{"n_experts": 40, "d_shared_expert": 0, "activation": "reglu", "moe_layers": [0, 1, 2, 3, 4, 5, 6, 7, 8], "n_groups": 4, "groups_per_token": 3, "init_std_router": 0.0283, "norm_eps": 1e-06, "tie_embeddings": true, "beta2": 0.95, "batch_tokens": [32768, 65536, 98304], "dataset": "wikipedia_en"}
Below are experts of layer 4 (counted from 0) of a mixture-of-experts language model. Rows are named router (the router's row for the expert), gate (a neuron's input weights, with its number), up (a neuron's input weights, with its number), down (a neuron's output weights, with its number) and show model dimensions 128-255. Each number is 128 + 24 x the weight over its row's rms, rounded and kept within 0 to 255. Numbers have three digits each.
After each expert's rows: "gets" lists some tokens that make up at least twice as much of what it gets as of all text. This comes from a sample of Wikipedia text that the model never trained on. Tokens count by the router's weight.

# expert 18
router:096154118131100132099105139159130135095155146103116145132141098167143139106143161139113164148133158141133102136099090144137117103128088121156102136113204136155120089140136144093112139063095117159105136121100124128138127128131134139116131096160115192110108144119130070082134135104108155123111138141142077151080119135131127156101139101141117115130103159102090156096135149124131124124078
gate0:134128169162109126155096080103118086098123120150113074140164116142131102097128122187156130124104111135099127084107106115099164194150068134155134108174146171101144122126123128146109158131152099141085111122112150115094153120130147114152135134136116137104143101108159102167135112126159117130160137131146158097119131127165134131141147185114117109126131130154131143168110161096106144078158
up0:101157099121134078112130094140135124122122133139133140122119162092130094124112083143128063136116150136125100136157146121109106071173151117099186131111126115086172140145122150119116116150138121193182127089116116137148144125147141109137110106118063145123126124150123140136117089132155101116119116124137116121169135127107106095156145186096091089106117144126137134163133127140137149108135
down0:099160124130150115106105136101123135139138120144116157140112135130131122109084150082114134157116122127120131180112179118140127089150141109108102143110118127106112169093141099070076120117127110124090123113151113056155121140096131165183108178094098145143108129185144150095093138146079123161112126152132130166104177154155145139155134139101161119123132123139108158146078136179148141137134
gets: " of", " in", " the", " a", " for", " on"

# expert 35
router:120114113095158157108163149109136098167138073159090121138165131111094155127086144137165107138145132109141185134140168139093145107129127122103136102122172117076113129115131145162149105129147128081134115144064121112095168138122118124090120114123099175113152119085128106160133127113095140130112132127087107158115166146150124139135145147143137152120128138106159105135113163120166127103134
gate0:114126148095158112095098118120122144124093127151140123136161129139118113148087119120106103139129103092095076151088142121118087118119140102120139128127108145145143143136113107148135123125106130150148132104180153124161094132095131116120123114125132158107115087096165092144141111090109143094126120143085130120164185106137118113154150102094110139165145123131155099115037088098120123143142
up0:137111160125106107118103127148125132103105112070119175133124112127149107127120116121156109148107140147138156141105117143141112143122103155119174163129091152123109107100135111173137138077161095103106091121135122101080113142132116137166155147125123149106099129130124124097136130096108126108057105143129100148131197124140141127142162127117144127123119155108111155107133114118169148172133
down0:114125166151167117152113188117128106119132091140121118170096106114128116128161126166156135160136170129129141131113114114138131148152112117096140122096116120181137147147105112148126171123100126125133134145162127119147143149113179103164110107137158142128113120160173107096130140137111073117135124095164144118140132085134155129152138130108118155141142144127130142151097121104102139138093
gets: " was", "9", "8", "a", "ed", " known"

# expert 9
router:113154150170098119129136134109160125111145147122148151157147077131162142106122105105112132143126097125154175086130111121128152131126163119147114120142102125094116158125138119096122141159079099119153142150084171127160139099141124105131139128164139085148133071141127130140133116094151088116090160165147100120123176144126116093084188094088154100127104075140091102117069078152100115162116
gate0:065153086132121152134112154152142174138132158156128134132147141072139155140113153133131121155142109139126156131110050141131116114104153166132108110117124158143116121115147168152109124144110097089076170102098096103128110080144152136138142200126183149134129085176161130133137102102080179129100103144122096068116114136122116128117119180122171156114137091130107115116118125110126118080144
up0:121104179095110129135129116126118136148118138149139096147115103102104096119109158144114097122140097130184149151099146174119099163116130155141130151112155121168128084140101146089091146129131067139157172136101140154121114125110122171124124136121131099111086094197155150102125122124120108133097102103121086125112100145063137129102127095162106150147123164147082126105155156149150122088164
down0:138111114135120094147128175114127133112121143111111149180160134083163159156153113117170132152122122154110135148099143109089110123151105101135108119152117178112136139113147145113085117149134108108087153121184146120139128126148099160132136147098095130064134141165111094154125114133138149132118135136097124121156115152104136120167150142179138102089092132104101178114119138143142111133136
gets: ".", " \"", " B", " A", " D", " P"

# expert 37
router:101119143133141145168168109093149149183079106111121089117131156147100118121125090114118126107094142071122163101170117131150127131141136098146103150130135156135153107141154118142108125109125134108128136147146143110091114094136131187158094148110107134127087166147116179113156130112100154135157119173127156092090124102123121102150119159134082104124134120105124082136109133097150124087138
gate0:117141133151144145125107095141134141102181140109093079166094115145137107165144123115107134130111114097129142096135106149122111089098062134170109082160141084129082143122139132128135113078127130113092109127154167124158141102148109129116081171106131130113107132134141133124102147142118150108178119164099133106132134177132103139108159158122133164122138126113079177173099161110146113097130
up0:141105106137119108117101074120148117135104133134129122099128118189150087120136116134169124113119144168143123125137104163134129149176144182126112164144132127122122099117120114112152135164062131180116116124115108155185128191112118131126096108123099088103144138154186109100101099116150141127144125137149085118153138124150112136133176136130111081106081136119135138137089161100121144119106
down0:105160107136136144080090115156111094100108105143122106157176143121147119159154135116128154104136111136161147106078092074159117142108120139132093120114125162075113092141135108093142106151167133108098136175118122105078133074102135159115145158077113128140128140148089143122104134134105090126102107150143130159142150158110129124144115151108124132130104121137117140121113114170160111120116
gets: " |", ")", " |\n", ";", "\n", " was"

# expert 34
router:147121151102099133146099136158109137116134137152145123092152143118126121090152111148138100125126123112139077131098136159164118149124091121130147149134117122144127159128118167115137136150110200100111132093156166138095118112089129157145104122114156088162153142111125076127116128134100095137137126109143158158125093133139129102139089091089113094143122103133152142063139135152103151163113
gate0:148074095138077100153140127128155101124089175117160131093204115099140125121142119124155125124139114132103134129130114154144112124157106129125136111136137156155126115122134106126136105123122156188146148144142130092141093158088102076095128130118135131126135120153146143118125103141086136115145139139092135140101103163130162114195145094152176137135135109135155134127114108100153132120080
up0:123141154165117139125127121135126165132128164159141156125117129146126124107130130162170109114129156152102067141132103180121106126123178159102150147133123139115123097121167128093156104153155150118179132166140152149139130120148103147107138094139133089079169109155109099145152114135127103101093145169104166155132121115135097102131135145125180120122149133155150119069088150169123156101145
down0:161102120142117074159134102131139107102138191117129106114074149102132111100135146102141139146126121149176122136115100123069098131151110107125136131107130115142127111176161110128105118130118120114126126132142115128158153123097186172134165116140108128182140119123081084085117123120131127118133161150127149132120127170136141117109153093126105098116165107124110120116107169100120113114130
gets: " ", " a", " May", " October", " September", "–"

# expert 29
router:104148143151151152106158123147133155151106098114132090120135143108092112100124134145138134111112148103121125120156128114133110139171103111116110137117140125079143116128154132100098094118112164115117102103157104110089102123119129134132156121066147118117174175115102140135153148136144133114166097163117119108125079121114107092133093139127110128141162110091161134103083138125112108124163
gate0:129132139097147144083144094126146156147137147091106096111103105151179159115107121125154146130151092090133110091185112140163159131134126133104136106106081128116164111165109130101125098133156132133138140091115136130147152106168132084131172143090127112149135090151138130134113104185108123148095122138136134131157139092111112139149129132093165100139110115096087126115099168091117153132094
up0:052144131119110108137168113119127136126106129098115133098129130110125126104100137137121124095130104128112130122153092114123151117110142132152142092083115111138113103124138121094113121112122085160162109105105194127136081124119106065129127147157112124118089119136118104105134159138108127130161087124108156138121115114137140171155116160118112108119105180126105142128157129134097096103139
down0:126118077141166135150137135158162124143117138099173089105095135104118110092098131152095151147090149132099121171164102114178132157115108137093109121104107156158129121106112142131078116118122078115146146122110106138124095152134093140151160108121119139117147145122106083162121124133166128122148107137134118132107136131071118171089113112112173139179144163133142101135136148111115114153107
gets: ",", ")", "s", " album", " who", " which"

# expert 1
router:113125154134143081136100139083119147141128116087117128110111105153132093107162119149093155130145076167098150125159116103137068137070102147120110124123161137119161117122113129119149127129143129192160102128129119086141111103126126138106126115105130137120096158111133115114158167112146130105130132138110137188115115167126157142114171131148102160122165106143126128118112105116125138108104
gate0:126134113099107099125091090079106108168116120117097148115113120132152093073121130155119142121109134149066132129162130104143099174129109137114111164092126144112157098184096119120087132137155141139098107129167102102108140129105111112105118135123169116162092141113150143176081172105136113147111160166108104110163123142160131162145124116118138157109103155151113144124121113099170158137118
up0:160157154114105107106154111074120090133166105116119144146166103117139111164128088145138133145145151110160096111107110126131126131108182129095133149161145119118110107109149110097133144129170146152091130115171107121117135104123140120154125130111102125123120090135115162087135150099174124166144135127127119108145134130191143131138082125166100141163117149086109121085143098149128094115121
down0:115113122131084142118141124068089123115080120108161128081144096106124142144126148119106126146100137124137130129117089157128149127132091097097125097117152107141152123137140119135092148145086109056137146080144158136109094130139108122102132159123118131078143098101116161134164113139104093143111123133100086125137153121145145144163127171161130157120126124192104066139149163160129097178129
gets: " the", " to", " of", " a", " by", " for"

# expert 2
router:112113139182090134110167135096130087125109164113128140140117137156161143126133119109100130109134145132127150097120093125113126157144153122106129135181115140109135139119125117156126133162085108134138109154110104124160129117128110148146116150159162075173112099089145143162118156175111091124079136145139114124124145167107134094109099118081153163152101155153072089103094150135118137123080
gate0:083099145106170143093174139125143146129156119145144116152122151148143128083097114100157066107111181114140166134137148142149155142129167074131128181118131106092098147125136129144084128120098133140131127164151091120127108107104107128122125150141146111113109103190142143098119165164112119082090111115125102127137107110137129097164095167163123173104120126139161144112083141155123099114150
up0:138121161202125141111124112113093136137154157134125130081140139153095129155151136144127065099128146080139089126069153107179167141120124144145132122143141075149112121103169182126147148134156132115159125128128147137177111144149087126114130138099161128121145146136139120140119136115160125126193106136122141074103127170157100146146114125125119121136137145129148129097120133121119153092097
down0:161130088156126090128134115141134107174124134083171169100114167117135110129106134133137118119098101124145116127122120119080141125152124104111082132138154140121083131124121128169141149090058136147131131156147152122170154107136143123143120142103111129148111150127146134167120120128102107126122111145105130163096150132085125186157137102114108143128099135155128151116128135112124111120166
gets: " and", ",", " (", " by", " was", " with"

# expert 24
router:107115145144136136126143160118110140130166108093117109128099130131124118153150150158152107129122106109129099120116146186146157128134166104131179135156095124153150142115099159143180110126143143159141106105107153129124129147144133125161094133159105104147067103114117184127123050112103122123135075116167132123139156133162168126149086125143138116141130185116130097128118147119142140140131
gate0:142125136110150090145107146112146107111105156132124135143107140117095100101112108148168099098126070155135093090075134145179157119141119096156126138111115112143146130126184166101119080104132133101123136109152124117130136100128154127123153139113119106156066079098138131135145121150117169101122066120156176122150150145131123090142156175097129142118139116119146100086117161111137110139139
up0:141126105120141138128076121128139095131147076190116140156101108134087116140156158134125132146131142129118102133131118133111116085125188157115163150151070135104108108078135136164097112182130125118133137120126113121126122142126123102119089120150120122127125098094138146109129166146169092130137100135132134183175137130108143139088154104138160131126143123096146106153126123136142099109066
down0:125136113101139091115152085160147105154120126158161198136123123143147126156118138125131096157128105117124133089085145145146106187099111125176140133074126091126115167099146115127112094104108183097174119123153139138143138146124115131135116159048097147168129134162173109138117114136112125099127163148098121096116145133125138110077138073128120125164166095135163123125137146110108121149086
gets: ".", "0", "m", "th", "k", " |\n"

# expert 30
router:100097148150143152129138149150104105187130102134128143155162130108087141105096097151084107098130114105147148109145148124152151131117126155114120134134137130092156082074147112135127098119147145119101085136117127093077097161092136109134145142102137152126139150107099157098137165108165094118158160147111088092137093144109123129124115143108080139143160113097115115115121104128139122053183
gate0:125141170145152160144108185141097075137164151135166169087109163130117106193127154146128111105110129150123128093079142104116141163144118143089152099176107160130096109083127089167097165126174099083107144138163176139135112136134086126093126124138133135151130145142119116120136125133120111113145133124145099128156152120103132118103143130161102148153136145125112172103122116141133098099097
up0:088109111129122086142109115092112116109146105162132146112101103127125096086120127127093168141151124156109153142116126111111166119141133105112162151176084147151123120143123125153143187138150165166147138123136143082134125112139108131149163112128149109133100121159150125133165152149124142142114122087115132177113131143164107077064094155109143111108114124147112128169139112168149175076110
down0:132163123109076100099097125112144100181131096111142154150129113123092174138110100154149133142147128099144141148143117127158122151178153123169122154111098119115113129094113088075141127174143125153135115137099162116135139177120114135147114133140118098135143131168134157128133165146157106100130145159100122110118099143138153109152102139125127094080141114120092101118131146140103123152106
gets: "\n", ")", " |\n", ")\n", "\"", " States"

# expert 0
router:169106124098137141147100152121121101121140114111147140117160164117130128123141147164104127132134112192159117121106153114182103101114122102139121113127142161113159152163137093126118170158104179166122147132119125128072097115100128085157112114150125099140111115138137141081131133121130125156136124125100110159108090140156131118127153117181146118115132163157138130130134122148087112069122
gate0:126151146152151126121124099112135133122124099116109162164147147146178120120124075159121164154135125133085141125132148107141140192139107121175136092098135128086151101108138147148105147129140138118098131163099107170085147072133130114113103171114125116114155130122123092118126120111141124108100161139135104101123099136092164099173111142090142163164143158148130137173087141116131057102117
up0:091102116129128092107092145145137140134126095139130144065105122162138132173106102153132135095122116119146162122118126124128133134138161129139093114143107103122136155112103177126108089121088123148115176141142133129138135120108156137136163118074149105143176102145084152107141134134100170096109148139084158096103116141135128110145109127202105135117112126105091180175141083120137156132107
down0:151111092143121107113133142152135134148127131116128144153136164176105095144171166131151138136151150124168178090120104153083107120184109129087142144126103129114131145134114120125081131140160126122134105113108115083124155111108135141118133166098155094118148095121131161133173126136146152156127121128181148169113156073122124121133156163064126157134108162154124102124140112128093112110081
gets: " ", " the", "-", " a", "|", " The"

# expert 25
router:119110120149154087126116157120136119117134137123119133130118133130168150163134137109123154127138120119125150141157147159154137138102150125149155128122146114156133131114101144157163153098100114127121138137098169146127150145139133115108119118142121123115098128130145162169121127107117130148111191099152130155142140095176165120169088108149142116114131132143090183155119091102127136120081
gate0:156153163156158135105098166080104091111146118152101090134145131171097143114104116152173133120183080097111126142134092105140114110095109125154164080106176118123159108129119128126149140086130146104134131158112142112115141138101122126124128131150135102134148144104148161115141149133163126121105149133105145114111131136103159144121105114153107137134048111073121119157127153083150106119143
up0:143127143136078154148121100150141141140128119133094141108110117147101149095142099136124118135125100109161184110101092136089182125103165156143109154110149119134089147153108144110115121118156147104126125128088151094128115119177102159123131100135122092113114081080127064161191141101104109105097107109136121093172130136148127128133135127145144119098140181129138109121117162171134088164134
down0:091141155117082146102126136120128105122153097143096150132116092127117102142137120120133098096101166129141140150115193128149087128105130169111135089136155126102147100151170161118116140145101075154130140121118142147134117177178149133101148131157127114109146166116135179156094119136097117159164118150136113141146167139136125130142132087111150137124124157207093154118071145119146152143137
gets: "1", "9", "0", "b", " John", "y"